config = dict(
    experts_per_token=4,
    n_empty_slots=16,
    train_tokens=766500000,
)
Below are experts of layer 3 (counted from 0) of a mixture-of-experts language model. Rows are named gate (a neuron's input weights, with its number), up (a neuron's input weights, with its number), down (a neuron's output weights, with its number) and show model dimensions 128-191. Each number is 128 + 32 x the weight over its row's rms, rounded and kept within 0 to 255. Numbers have three digits each.
Before each expert's rows: "comes after" lists some tokens at least twice as common just before its tokens as in all text. This comes from a sample of Wikipedia text that the model never trained on. Tokens count by the router's weight.

# expert 29
comes after: " |", ",", ":", " the", "-", " of"
gate0:131192162176110078094114128134143106098168136125182137129113063111140173133113070148134124091145137107192131149143101131093150130090114064096118166164069149103100121134103129084132077129086154
up0:117118082139112051110128143112146118111191139134134131116102151127173183119116075129165114159152124139172160227051098122115140179133144151129157142111148170105108189125080099128138120061126167
down0:127114130119127135092110116066147096119187124102093172126136167135163106144157111153125099128081127123104075156139093122115028129157090127140153037118151153150158178110119114118097160122129145
gate1:103107173151113116125161133128093117192104075126199116124148100159099151136140118144092139155133145095174168075163163152147151176094116163062131121157141159163208154142163138142053146073139123
up1:093103133164100136121146118138105088129159088109143126145157095185107102119139161158084159177146129098129132088112147110144087186172157149109146131180152118085188176122154108113084163051148128
down1:168136120134120142151157097136101117161138110000156122111114097165098128114154131128141146120110120142132150115125118116157189126110145139063135149144123134124109100144138121118103134123155093
gate2:146167150161150163156136101143115139147172127127108165184186106151083086131118135150138167134135112141197161123149152126151202174099133134130129118137064136091171037157093164096193075130107128
up2:095100097142101114118117079154108099134114112130097160145119166121116167162123121088149136108103139170121138165162129171146083092100136126113121129122142116052106157140153124125075138147115122
down2:135129167164109109172122138145117125110126147182134116059094073141093093150053094128125154153162255157120093137150065138178154164089110110155097140114159168092108129108144145128113106182137125

# expert 34
comes after: "\n", " ", "==", " 1", " 2", " Year"
gate0:119129159123093084085099117170100121187168051133181155144085154092137112103206109099103157125142154171120112099121194113164133114160170189116197159123099146125076121132096082133141097135094207
up0:103161053143146105125090135126104142132140158132143065095157093125114112119139080087170126107154118149147142078070166123158101092075120197150125141186083156145103121086132128100129134105131178
down0:100167125129149133152116126057131160105108146084121119162169149094118144161108086117049114110183150163109112204155132101127164138117067115166177148169136106152118138150100100141116137150147078
gate1:076105119103072164143149139133094115163125184142118123105091131134199143113154164129116106181093096158074133097152137134104161108141133117145085141131154074168127152134149160131091123113090088
up1:132103089146164101093177087165177067141138145126157168143145087184098086152084093126144124114136132089168104138111107135107143102092083112169108115093134155110127110134110092108148092162151183
down1:101128117141129129129130059125183130128083175123067143122173120162171098134120101105098125076153078159102097189041137133132088153098104137125163108156094040088077121173138123077109108108117112
gate2:138140121161180165088101090134195154149130159113162141029150019158081157117147142072177125157108127084171128082169134105095124095141149109071125119172129181163121112117207161114152083171107099
up2:140060075156153065121144112148146033126115165118155185121160094157104111129151081119144156126136139117112126169163125112085117082084094161144142127143138162160084152133162135059085195139165130
down2:162095132092150116142180190090149135131172147109132152101140130100083151163100136153130104164075117182120112144173131141122119153152160113125139133153105200125166149057072151128135138079168172

# expert 20
comes after: ".", ":", ",", " (", " +", " $"
gate7:189145163107148052130151125135145158104119194092126136112125106114103142112171097122125122105115216066195113134095078088119178088169143149113100129087126095129095146148179123152125109137085132
up7:158128129119135145178110121162208119155132088182136188152178136156090148108140116154086141159154115135100120136149103109111143102134130151118131114166103104006083117107067102121108139142116120
down7:115141135140161084138080099122124116119179123026085148134117142132134124136104121136112109149134103083104121140156101101109123152118117202143129167119205142120076202099114124106171101118117145
gate8:058157139147113136139095100124100067115151109186114157121084107093201151162136086144134141146148196183109145117146124094176200113109103072135145102106130131100071157146096077107100163140139112
up8:132115098128163090173144106164141147147120084146145155058129086159110129060095132070112162180173089193145114126203156156150130118159093091101114117166181137122149171139183109129105142122210114
down8:123087152151112128149138105150176132102113129126099106125153135112104195091095117117099073183116146116208133083139093164127091108138187125152132128154159102144145106128160166134081125189139112
gate9:148106126178125084101056122122138131115173090171114161134116092111096085126137137189066063136124084131101167109148155069096102104094106076126094098153141101107129118149159136127097106138094114
up9:106143129140148088108078087158110047098158182034114129157150080101168081132173099166161129114090115116144120125126117128097076133114093159114154142088137140179134122083176104134077101129195082
down9:137162067054142118126122171096103180101145131099130178125115125186063158152175146120146151184117132057126114132083040102195124174148114093103125137129118120163099107110157136138143122169126187

# expert 58
comes after: "\n", " |", ".", ")", "==", " ="
gate0:127160134150107151137114150134165169166092140133124064132160126119127103095079144098101105124131174182154108083136129107165193054129125182147169120161167156118154143174147109176130035134129091
up0:186175110178131154091130123123133111094086129117141108145101161173134167118140151051099108129123166167183142148117103145133135132144083150169137106107143130169143133071154080168055086140141166
down0:143143153148122115116091070089142076142168111108125151111127222153132171121103160146129100153072084147130178114132125141094143163106152118123138145098077119092146086072126161154062178109125192
gate1:180147099156133119072120181123120162105105128098143128147091134137088165142100136095069154110163181125158061120146104098158147067074145089102082150110089134129187155141172126220189113114191111
up1:102174133079152158090142117119192114165182140118149129138115152083157112177117134172173118091112140120091119157092125080129142150113140124155135103101164072115128149060089109061159160125118143
down1:163137094148116158145103115143070130153082142114122139088111065171145119100159093145116168147106148118139133061137130140165111080128095093077127110176124141134169213184130148161139122133111058
gate2:131132141088143137160132167116171111132067138127122071048128098097117178096062127088113119122097123160102137170159122143111102100119124116106123154131135159155101179120156171188081138152139060
up2:162093142124069138162146136137165117129150109133100102105138081117152128064094129138119114214138132157112047184165137166068133135102087178081146151177135133094136152190167119193168095131144089
down2:129157133115150153186126156103115147108171088072126101100109157134146130118147116141074110131150144130183141119117127145110123110164133173165119108129129018065155168108086186114161181091122131

# expert 31
comes after: " the", " and", " a", " to", " of", "'s"
gate0:117144154194161125106070151169078163117148125115106091177099117125131124130101121122139143173132117118180134075100187125139129153156085163072035105104134162144127136102147128133157144126089166
up0:092140105184168099097129160140144103092076122108157171149147092156138118089109093081130104135133099084130147172120129161102124103100117129091066134150131164103111113113155127191124164156053123
down0:118171085152114149160091162145098145126057171105108104108104096173127133162138136142180130107059159080115161173109146149154177142145116133174102163187144111093163124133136156151095112080127097
gate1:114161136156150140149118093136136161089116112100150121122139101053093141179160156191109156092095119131157145067131058089158160067115100078132181068115143124147107145162187128100128032105156110
up1:117097068113158119123146190147109142118096080128200105099021149101061115107143097123157112118135170193135124123125160148095122101132133090130130086080088183115106203145106137140121164085168159
down1:126164169177138143111106145138151155140134114100164102133157137141139067141070143196121070116084169155127099086149077114110097033077083145141144068121152111186125160161130154093151143095165136
gate2:153078193087051080113163184119141152133132071134120113123119113101182123165122117134135146129168131130137131114102130144109166173156175167165082102127137186153124080155123149121095111088147131
up2:166121169165107125103115104123113178125134157107213092128137108098070096132162190148092112166136070083112160135118107088112168158150132155139122137150123197100114093108176172136164144091127151
down2:094092123124106114061200095129139130104158119129119202060131090132080103097154126150097119129165133163073155091138154131094130132159139132108150133185123118090136163157102128107177116118198150

# expert 60
comes after: " the", " a", " and", " of", " to", "W"
gate0:151125105117117117084085112164147127118161084118127115121101089103127168098153140167153081125104107180122127125133106107171178091191115160086163131170085119103102139120106109145148132110087108
up0:155131106084146087087073115166170089090101111088160113131153172132111111149101122184107080093126125108107090084113116164124174128060166141121125152124201145138150099110124140114166137135128156
down0:191122135097154109144203150135169095109092142128154161111158090112098124104127102152136080125191103140119169143107085177157156092202164140131101110101094104117213115143139104075067169140074152
gate1:120086185123103135135125108142065164137190151124116134083119074133135129093097128093138159194165112097124159123106148132126132164084164195154123133154145134097094160120112108153105116094136124
up1:105099182130169105148153137068055154123086134134124134122107103156097193188131094195094190097167139132094119137127088076131117049068174072131090068078141153130151123138135159111155132118074206
down1:130150102122094140128109143098129087168222072144078083123077097083119142086140080106140158115113139146129120126119034159142162143171131127141117079099123139124090120107141120125125164122053151
gate2:158159124115149083134204109165076152125141115137098171158153116087185076133065156058147122129133152141165090050062115118085135097138077115136092169147129147054113090107141122138147115059138111
up2:152128128146117097125117101170149124115180068127134107136129117154121136112112131130135077137136128177092149151163097147101136133170128094147099163113148094093174153111091086171201101127143117
down2:118121127127167116138129110096149198098137152169119170143152122095136118139156117077130152163095126109149128153121137125117126102121085098074121126193164076099095163133124187171085085108191141

# expert 48
comes after: "-", " (", " \"", " C", "(", "C"
gate0:112100135057140103121116161071102147143062192102140116225090134123176118106123108114132138191097125177142076221141122104107101162088150168121142097148111093085133149126140097130107126081124109
up0:132156128131098160093057110147191162084132130131081118115096101160080088141131207134134138153054137101124152174176168129165120083174156138135102086133122191098107104153103116142069163106092121
down0:145125132120050116102109091096105087106141121085120133104133087146140186189071123095104072160116148138147118107093116102098129089155122125160133138100114196077083134101082151099152136218146142
gate1:204113068143073130144136152185113181127167172119104128105132134133156140121111172069171176087183158218153140104068112143150101134072097106148067187166137100114162077167140154162186121106114096
up1:072172132157176084171089151138095144149114119158172131129104064076094143127060075127080106103105175126153142156192104162065117059177185090115070147076066104151136104185083187135106115169146088
down1:121148105131199090105160123243127107188117124112191084116100117133105111128160175099103138114151178098110081131116104173108089131119141061127102142156212124084155129075183122125122137148133134
gate2:151081116076143077131140094151136110178170082131123173144137121109141088126159129112137160149193105195152130167143154120095116100123164169105141185131153071157125171154106158095136176142154092
up2:141182143133114145140104163158064112056114137185094141087143142149140123078035150111154098121118128122035145097124109202152144162123120155092104102158164144146135092144126161137124119099138184
down2:132180109169177140078144196164106104093124159050107145144155115090114134146151107148098130098159079134130146114138142098166113169148192175156099138148181089122122115111060131067102142134111121

# expert 52
comes after: " of", " in", " to", " for", " at", " on"
gate0:149143151105130144161177117187099053092151143120117111102052142126143094151104127136119135148117082122082139113124125085104124055186116159156125098172157129118083135112140132139128092075070135
up0:061113157121181161152203124173133182181120087136059159079150100099080192111111073105183146140147170095150103110156086100141182135100137108099126118119164121134151126092143170137098159080142106
down0:167116103143113115156094122148107172164086108170134126177191112129120156102157115061165137129113188107119124159138094105141156095102174077046118091129110148145163107107152118118134107143121099
gate1:054113171108138163120227148159154112053116144117161118122146152120095086076143104141109090117094155142115116104147102105131100111162087127107138152113116132120180137108091146130130123112068126
up1:125122138155149165120142126077197181083091103136128177128099103099116081132120114128094078138132147154133124153183104119114148110066180115183179143168134134146092132170166122128119144134157138
down1:114089212065132088072102114151117086155183160149155131116113149151146070127110089106115118101108103121109152148050141177189113134115113139163118171108139071094158098119105191087137134127125139
gate2:157126146156117162120137125142144179142104117130170162131125118112188166137194113118114149134114124160070178129100165082162213132172150133131121100176057089146117148112102129130069110082082150
up2:180101183139077119110137125162105132151141108122190151182144156122161092081168155105122134098114132164097111149094153136116121121125133157134130164180083072155100102092135164125127063100075143
down2:111109112144145101114055147131107180195089104076127125156106125107174149126138103155131183139109122156046187137140126096137127124066179133094055082169115106161152132133053137136089100092084016

# expert 35
comes after: " ", ")", " 0", " MPC", " 1", " JPL"
gate0:093131130129145137130134112143122107178135141132105136082150158087159097065131088091122164131128137140192144149208210146104160161121076123188108170123122181168119147122090083153210093161168110
up0:150141127116107132100110162063100130135107126130105106135115157107102062160169120175127152186184131076125109127101072104129151150126155187134171148046130089120108130120098084150148148146158160
down0:132127046175142105102090126146087127202099126164137179125148100107183147216172069084128074162222118124131050132152140157152158123142141090131185158104204128135133145169153121132110143113144147
gate1:112149127106132151120139182095114119147128117080134150061123139131131214141141180103141078130067146108109093192125094163130077176154157148153117044100153131173137180130090112122148129091126099
up1:146126059122118132125190172142089105192047138138137134138145121151122157158121099160147125147079132127164161195107066142134066173149137070182142148109144208094125102133128109115126166110114158
down1:139124099149193183135150052129023144091093107107136102125153102160128115145126090141117146079140180155123143108195137092124100152151119096118121152160067147097145136131158087141121132140194105
gate2:154121127106104138120149102145138134166141128108120086146093146163096148144127064105093154140214127134070155101143126112197145139099092170163160099175128094131110117123060152128119094130144158
up2:143027126135097117159140083126118150156130154138175081143146153165109107150118132147087145106158197129115160113101133118143077142093185164129122174163128129096103046169086082143147100137128093
down2:166067132077152150122079098145148188122141084106110151144152103119115195178115069136094186133137124170129123093130156127136094135135081120115165131077067127135114149140152138252147089161099127

# expert 13
comes after: " ", " 0", ")", " —", "%", " 1"
gate0:099117084109142086132080094096122185098181094195161098093125141174098218125097145150144108099118127140093110088068139176149139107083091116145165081118142136114117150145100162105107135138113072
up0:162078106126092142087139162090156098089049116167170159078109143121085119111161135113136105126153110088131100177106085152131137139161125171128132086156167130166151091111117132081092148065165168
down0:102155090165133072096138086119137143136103112129109159189135111119123171182172149102118092162143138130080097136132131103118136144125128104166076089134141030196151122174148167095106194171145175
gate1:094214152140169132127135143132089217150116040106148113105122136198133206121175130134092160073112171167109158077176127097120132125165135121117053095134107118102087147129136113148128236146089109
up1:154057176091123126151116128139154062082122188124158161134168093106161024132117138148111093129151119117166130150062092143147110223167157158134130091132141154146136106145159134123119054161101109
down1:170156116155113091136148164150088161159085156174135178129126117137188120109100144117158118147141114128161139157113103091177116090149076148145094085125198105086148099099116126180151161109153170
gate2:169156150056144181097084103138131227134091159044130093147132120111073152103159141136101137088111113126120108099138119126146161109140099117129142197130089092129124106069127165149143099116116134
up2:154114167167126125130153138150122145137117135108131118156125135103078080141173132189118164169178159121160137099145123126127097178194141104144189156120117100089108133136101172144118147153146081
down2:095174132150151070160142136087226124126149131135132133130129114128075136154130146119163156102109125148133136106116159202064140159113153158128164121132088144129150132172156157044164121141144108

# expert 55
comes after: " |", ".", ";", "%", " and", " a"
gate0:125103123187130146116109168163132133189094103109167146132096146178161144181118078166096104114149114127117144098143129153163099133079153112090115133149092078112094135149132150139082171140147126
up0:052153143152154134128094123142070144146102152144148088122157128121119124161133112103103143171142140095140172099106122183120026155166134145143099093158117106142131136195112099149182106139092069
down0:116128136097109124181135093102118065084060166056139144147135126130101137112127134143073108134156124143105127154115075139129156171135119096149208115096093170195125119084181157109105168136126112
gate1:151108112116217070162112126149132113111174097138170123150102168160124128133138176080130160096077139138163123125100126176150131134092088153079146097163126151088080175120117089137112130092097143
up1:150152157165166141113065164108143106108117111111078113110130176136123053142150167141108163143135117097104142127087119148077136089158107153077175129153139198098117099115102058119142137150182124
down1:145128103235108137085137074100136172161144125169125111152186119114165154094144123122137134141129106118087089093160081109107081139078086144134187078151166154108118091172025061097104146159153122
gate2:122176149161133144108118157102164112100175165102146024079181167183072102162145129127124153118139116087116114153098094139147125076131169114124152084149120157181128114112147142138161159154108137
up2:123177151111128131171107111077134082130135130115116075114173164101147054088104123058102093180125128131142106172132134082063184109090092157103126125134081143165165138149087120120182153161153211
down2:075116085173134122123110123107126126146139194063148065082130152154138136125204123155124118112148102090105095097144125104067134091141152123162094048096109161120103140144149215127126075171121157

# expert 14
comes after: " (", "\n", " \"", "-", "==", "==="
gate0:158137151164187173156102058172111160122121158123133124150126189124157123101127129130120099083131130165142166145084158180129105159096104169154151157065148119123168128135107203199097080147145141
up0:192113155141161166174106104142157149105146163098143076140150174209177124155163114148101125139151141180139140200143126138139112188140139132186177144144081138163154100095134180135095098079132192
down0:111108129111144130201091098147170124187153090176099189151140121144111159162106209151179104140078165142170098116085101145072156100100096113121156118127105156121095117132153099115122089154102201
gate1:170096116116176118096151108142132109130156115132123135171123109142105115189115152138116104086127151115117143165128171090150107162193159129177167138202166100105082176165092186129103114104156036
up1:128118086101127145155090060141129039133129072130178131090130128102124097067159177119131109137181168149182087130163148132129193142127148096081112113126126093105107148151057108132178178181186161
down1:076126118083077171141075114166148155121171068154086081117138116122112145146128154132147119192136167176124118149105149164125119181092179178129141050131115131153168144196070093133079083208127121
gate2:142136079100084158114090137040090100093120130136081138098185126139172098123119148036120091174094146130160155130098151143109121112109113127109152150117108173142087123105119141162124127180159150
up2:045141153123124063115186137092090101120123136107089182143103106177147123138139086129073125093133119191183162216121141141160158154164182136095108155106117077140111140122085085112094130135150087
down2:150102124151136089156092099154091134108177110153110138150126088099165139160099134136158124103113195152105157085080148139095145094159060083103103109131134065152124116164053121189138095112146133

# expert 7
comes after: " the", " a", " of", " and", " for", " his"
gate0:130121067195157154109198194136133141156148131128139083169098106173079140147142075148139168089136155154074123105141131121140110153133107141106202142152155119105161186138084178069109097081129151
up0:151142120138169056149103161094124134109104100087149110090106136118122116156179112135086076172159139131139040117125167137131149129125117113100112126048121084105175129118142157113198088074162115
down0:162102165159118119119098137135083128120158085068082058099199090109125135070125113141171136115060130172135094144054096128157143138102125053183117148122134096155150097158136117162093097124135147
gate1:118161135190123113173135155112119134119131150142125130133174126149092153123178054122115108193192148112158153128085196160192088148127184112143158120143078118125102149126062110115066091142147131
up1:167112126146125103094128099119119095157152126120113180142140108096144127142222131114109038068177103141133082125140150171119158160123110160148161088129185124153118145117069157138097130111128085
down1:149106117141145082080133135098121064113103187122091166095127085135122075148166116170142197120143084175130126111165070061137091107153087129140147147106115085162130105082125108065106141105099141
gate2:110068134138160173140125142110155183150110091115163125134203141141105177108106144107133136090153114116173103131165069108087132122141139163119084089098118127162118086115138145147120192135159099
up2:209130185133109119169169089193121196138109129115106102073204100106079133135109167106133123130184185091103068147176132133109122129145085114152087120128074138137151110140115147176152182126114179
down2:127084157117118115156077100145090128166111062144077123104120162179086076159111121143171104125157108097150086176097115177154103189099085135167152135171116153101083098141142083141062166104128100

# expert 50
comes after: "-", " (", " \"", " un", " to", " can"
gate0:161167141078088091154109135218135152162159110133156143111152138115173116110122143143134120136168160114095157101116091177145168042098147090128107147142155099146091105117145098180128151124163139
up0:209099157078076105109121141123128124099128143114120133159129100196098081154134128170099121148175140085097132104105127090122149145102183090184145138193111086131143082101137137145141127115076171
down0:100181129104116097140083111107170131151189082147122149136142167114181134147173158130117134174147108149193085147134164107114126121099167182135138151143149113180132187142104169105080166134092171
gate1:172195112161091164084114123175139157159124121139148106147129114181116131172148130086123122127106093082157114149157066132095167128121097180123054106144131144118119155152175144115146086195118099
up1:201127156097169142146105108112155168219187121103176097105172151112154126074140101166104099109121144138106164140190141076138124159074076124167126100154093147134180092077144124142126089083156141
down1:157105155148056165157145161062116133130109092111164109104160125077162154106165110114098101113052094105118111123136164190105150131111098096109105145150140129141051098099132162152091104128162159
gate2:094086134094108168113134095143133141133126081149083180083149160108117193116136139082122169138097129130177084114146158176141132119094116071120130117163095138143115105084203126121103113074148143
up2:121054113087142166132046108121061074134141059121120117117164125101162110170196110139177139175154153147172100100164221118081145074133105088150120151192083093085060162082105105119143134109174082
down2:181103091112131133126153143057144081130081122109130108043126106092150114162112117132181154150121069116143177148102068097122110077079111108129104096150161109168089078133164127151134147092126093

# expert 18
comes after: " the", ":", "-", " of", " (", " War"
gate0:105101163123097140157176154136174124128113090116040092105126148162110099106133063101162144115126127153124117108132141120103208152135138182142094148162172087204170134047173133163133133104127140
up0:132082138094164127149197110106122150144145136111100096110120121133149168146133093108137132119125098135108135063182149155072180103128099137048128123139129074147154132156153119132133112081127145
down0:143098180095081133078154171131139129131137119072141171204140082130112150086164118129186170185158073157079156123090118163091133158134167077176121077085154113153152128141200073111077108122176132
gate1:127080115128126156132107142149148136073141171118136124133129126114099087185139147110194113134128137128085132106113101107138108104179140184110154123063200110106150091152099101159147113135118098
up1:112159081093038151091147128141152118108158138118129122136110072169138148187128131173179170110117119102165142142116152049133121095212131120150126116075158132115131170167197096158103127110130096
down1:114120134099129107128078113154098111175202173143116084153148163131163103133130110101162168153126111086127104094134139166158119145147121128133134041144158169133163119183147115110091065125145165
gate2:099182119129099088139142154140065223136103114146155128164143092146115215150126126150121143146127144158178114087141102099117153114107136082182093160140113123122195128112133129115088145106142123
up2:174092130148132116127129057131155089136116147158091082150127150116157084093101174092163153163122157096065164168107172134135126175079099162083132153149097114153074146090125099167146142135140141
down2:113139084163121106130236123110188070169133148122077123108124122130102070128151129090151099095120105155099162118151152167140087104182117124119138134164106167134105121175181097102124081101063132

# expert 2
comes after: " |", ".", ",", ";", ":", " on"
gate0:207140148167135114169207125154153142074179123128067130156181132140065103099151134153145168149171128196122141148093130052108142168179132168043062109142125134116147132077171112087132064122101185
up0:081143099108135179134115154142116162178096104111164100152126086079079108154156147075088136115127148114158168115178140078101076122124155117118147098156116172105106154116168090110078177086165097
down0:144137170154158118129138106139200100159184104155121090151152164158156138102098092067145107104135113153109133166109138193134155127088136126143040091112125058137133132145136119137144120176115053
gate1:160165167107122090059152128123064148100149081137174142113129132157073155093179152154081120162133179101141083139137129083113065121145159173180128163179132186155137106135155058083124140078198148
up1:119151130136131149073031124060064136084125131133116112143100158116069163113177141131104095151139181124174087107138140110105104117125171175205107132152109167166138103131060114132124126095185112
down1:130151166077109138064142159132104088231112122064131167114150171150112196105140151144190095169116162102169159131143180114134090128055174106113150088127082129184115126129173128153124105133157131
gate2:064142153155115162089171147136171167160146132123205076137098127192161106128124149120120136084160186160121093180109077130114181152168131161185126162121131072092129127119108082142150134118190117
up2:161142111092151114157109112140119095146122134138062130150162079106130123169189111165102131152083105140143149106124139138119095140116164112199132118157106169114120099090200127084083177132124136
down2:066151104092139141145137120116141091110173162221169093128154134105134067046104133118075150073130091130128184149116193154080130120105091184166150130121193158089152082184153127117130088128143129

# expert 56
comes after: "-", " with", "/", " of", " in", " on"
gate0:113107129066126106114129132105128144143148227114079129105147136139163052124123109100153110171048090217117148124123143161149121118136145130116125147128151134177150131183056121112110133103119081
up0:111142125124190113097066122162120165131103129109138118119170170078142114103129164105122071115091102128130112107131194158122072185108114129099106160175159106130108199165105165109085107110066149
down0:145116187156123076119133077169145076113140153097153149108173088112128126127076091103149114133092093138142135118117149237126099118173146135099117151106175115145158159149085085169133109161103156
gate1:162135079168118099108160147171113124165068127136136107158170052200139132082090090145137158099098135210140194209144176072110136137114094121104108082131161104153105133101147122158171104099217149
up1:178120103163111169073132139151155091162064120125130110100151080126147160100073070121157124102137135116120191150143147075077094153130110126105129113133185137139141077146196155117132130080220148
down1:209103176067183099146175132099148098094144171111102126127119157127145111099111092101167042157136121172169125105139187156125096144149103116129135122142084085111194151139131156124118096079153162
gate2:154080142094147077087085142126169115109187170115132150168079119115132141114133159131177104099121178135128081175136052135113088108122132115176103172126146190144113165154105207144122200109058136
up2:142055115162094148153058100108112168180131079153091101123143152150141086133098158101113143141105097134112187145091198119165196138163145164117140165179167082175125134119137128112074097156211108
down2:169105083132145123168150113077114134161114079160128151182157142138103131151114183110151176112154087155074108137056109127121130084143121148116117122137134111090108085121153153057131117194149208

# expert 17
comes after: " is", " as", ",", " was", " of", " in"
gate0:116137096076169148152146114166159132141131115131079112132153106147128120126115126133091135130118069111100121123149145101155127084217142132117108121095129141120098130135162127126124026125102109
up0:115157100173142111119151131177145165154142127118127149160108107173119145111101114146164142117091120124127146116136173135181125131182231105121104169078124207148135133107187146141099106149065128
down0:195153076106128147081155115098110140157067160193116173127119128110137171194174134132086127172168099120126156136157164087173088064125148094133034075142170134145130085121138092124154130142125172
gate1:055074090155161120097131071148151129144093133150121138146205171112130130126110163112159139203127146126126136136181091132170116089180162156136107097094120133125125129165128112136098103132091116
up1:087135115082153067105105127172149127117113116127176240129160122112137107123154114080132101156164113139090104200134095151101155070114112213128155149089104095098129133181136051154108103130112107
down1:121140114167204142097192178151197159079110150108190151172135125135210119101185113096118118157129139104123088091068192091155108104060113072126139137093161126106169130160144096061124150134131183
gate2:136136100164110103140106127083074103162143090111121084142209149135128014197077140147152149148100073140122142070114129106144125148148147109122118118136093120104110134158097104131117108126079121
up2:105109146132101158143088137120079106147151108101153147161144122141098096133134156137117179104097140136141100111123090114197129166079134143147114076122181135185144141100077110176141165117131119
down2:140126105098151153099183137113146123136125108125139087126130145127101194114137147132040127112162138159135122203130169078119136183111122132091133152078123079125147138128132126130135164130211149

# expert 54
comes after: "-", " the", " s", " on", " in", " F"
gate0:160163152126108069118121142135134093143137196126097184133162195163150100097083151112167107126103123157073097102127116182095072146159150135126179147125110075097125154143100099106082164167111121
up0:108189180078170104142116094109153099108128106139140093203084144117168111187122101117077170115102158085167116095099101135103115121146144144146146100129097140081113121156175151126112122108134114
down0:174118117129072178096111169077187109161128172178128155131138074120101167156154140140130099118130122094078179130101094036120123151136136098141125097186154134102104099133086104073163172113094175
gate1:166141126030168143143143195109166098153146095101172124148105119118138136067128133170209141087159038117127160107164094157129115106074067098146153067125147115096125091151162167129085073085137144
up1:129175111175171121122125084159119125126108131148105137090121064133206113148113105105105097143131117167135093103111128084049163187105125107119113120140118137078135190104085127104098177139148139
down1:149111162098175146116124139169125126176123164140037121090068110110125129094157155117138150172167140119151118143129029153135129153092145073121166087115116105084121182170162173121144125147127108
gate2:105074117088108093140153149118128150141110161149055118091150145142112113124112142125155078120118130087146138112160129146132162127108189098105127202095152122056111141112132164118138114074179105
up2:150130165097176140185131151141114152148143113195113198158175091130130074091095089102152153155125095157133095110163106154163117110120095139137107055142112136147137124126056144107135182167118103
down2:088150157159090096081104150134174112174096101090161153119114092129110081105086098142155132148094115098091140090111094145090126103109128119182107114164128227119133112182199138145117121116125140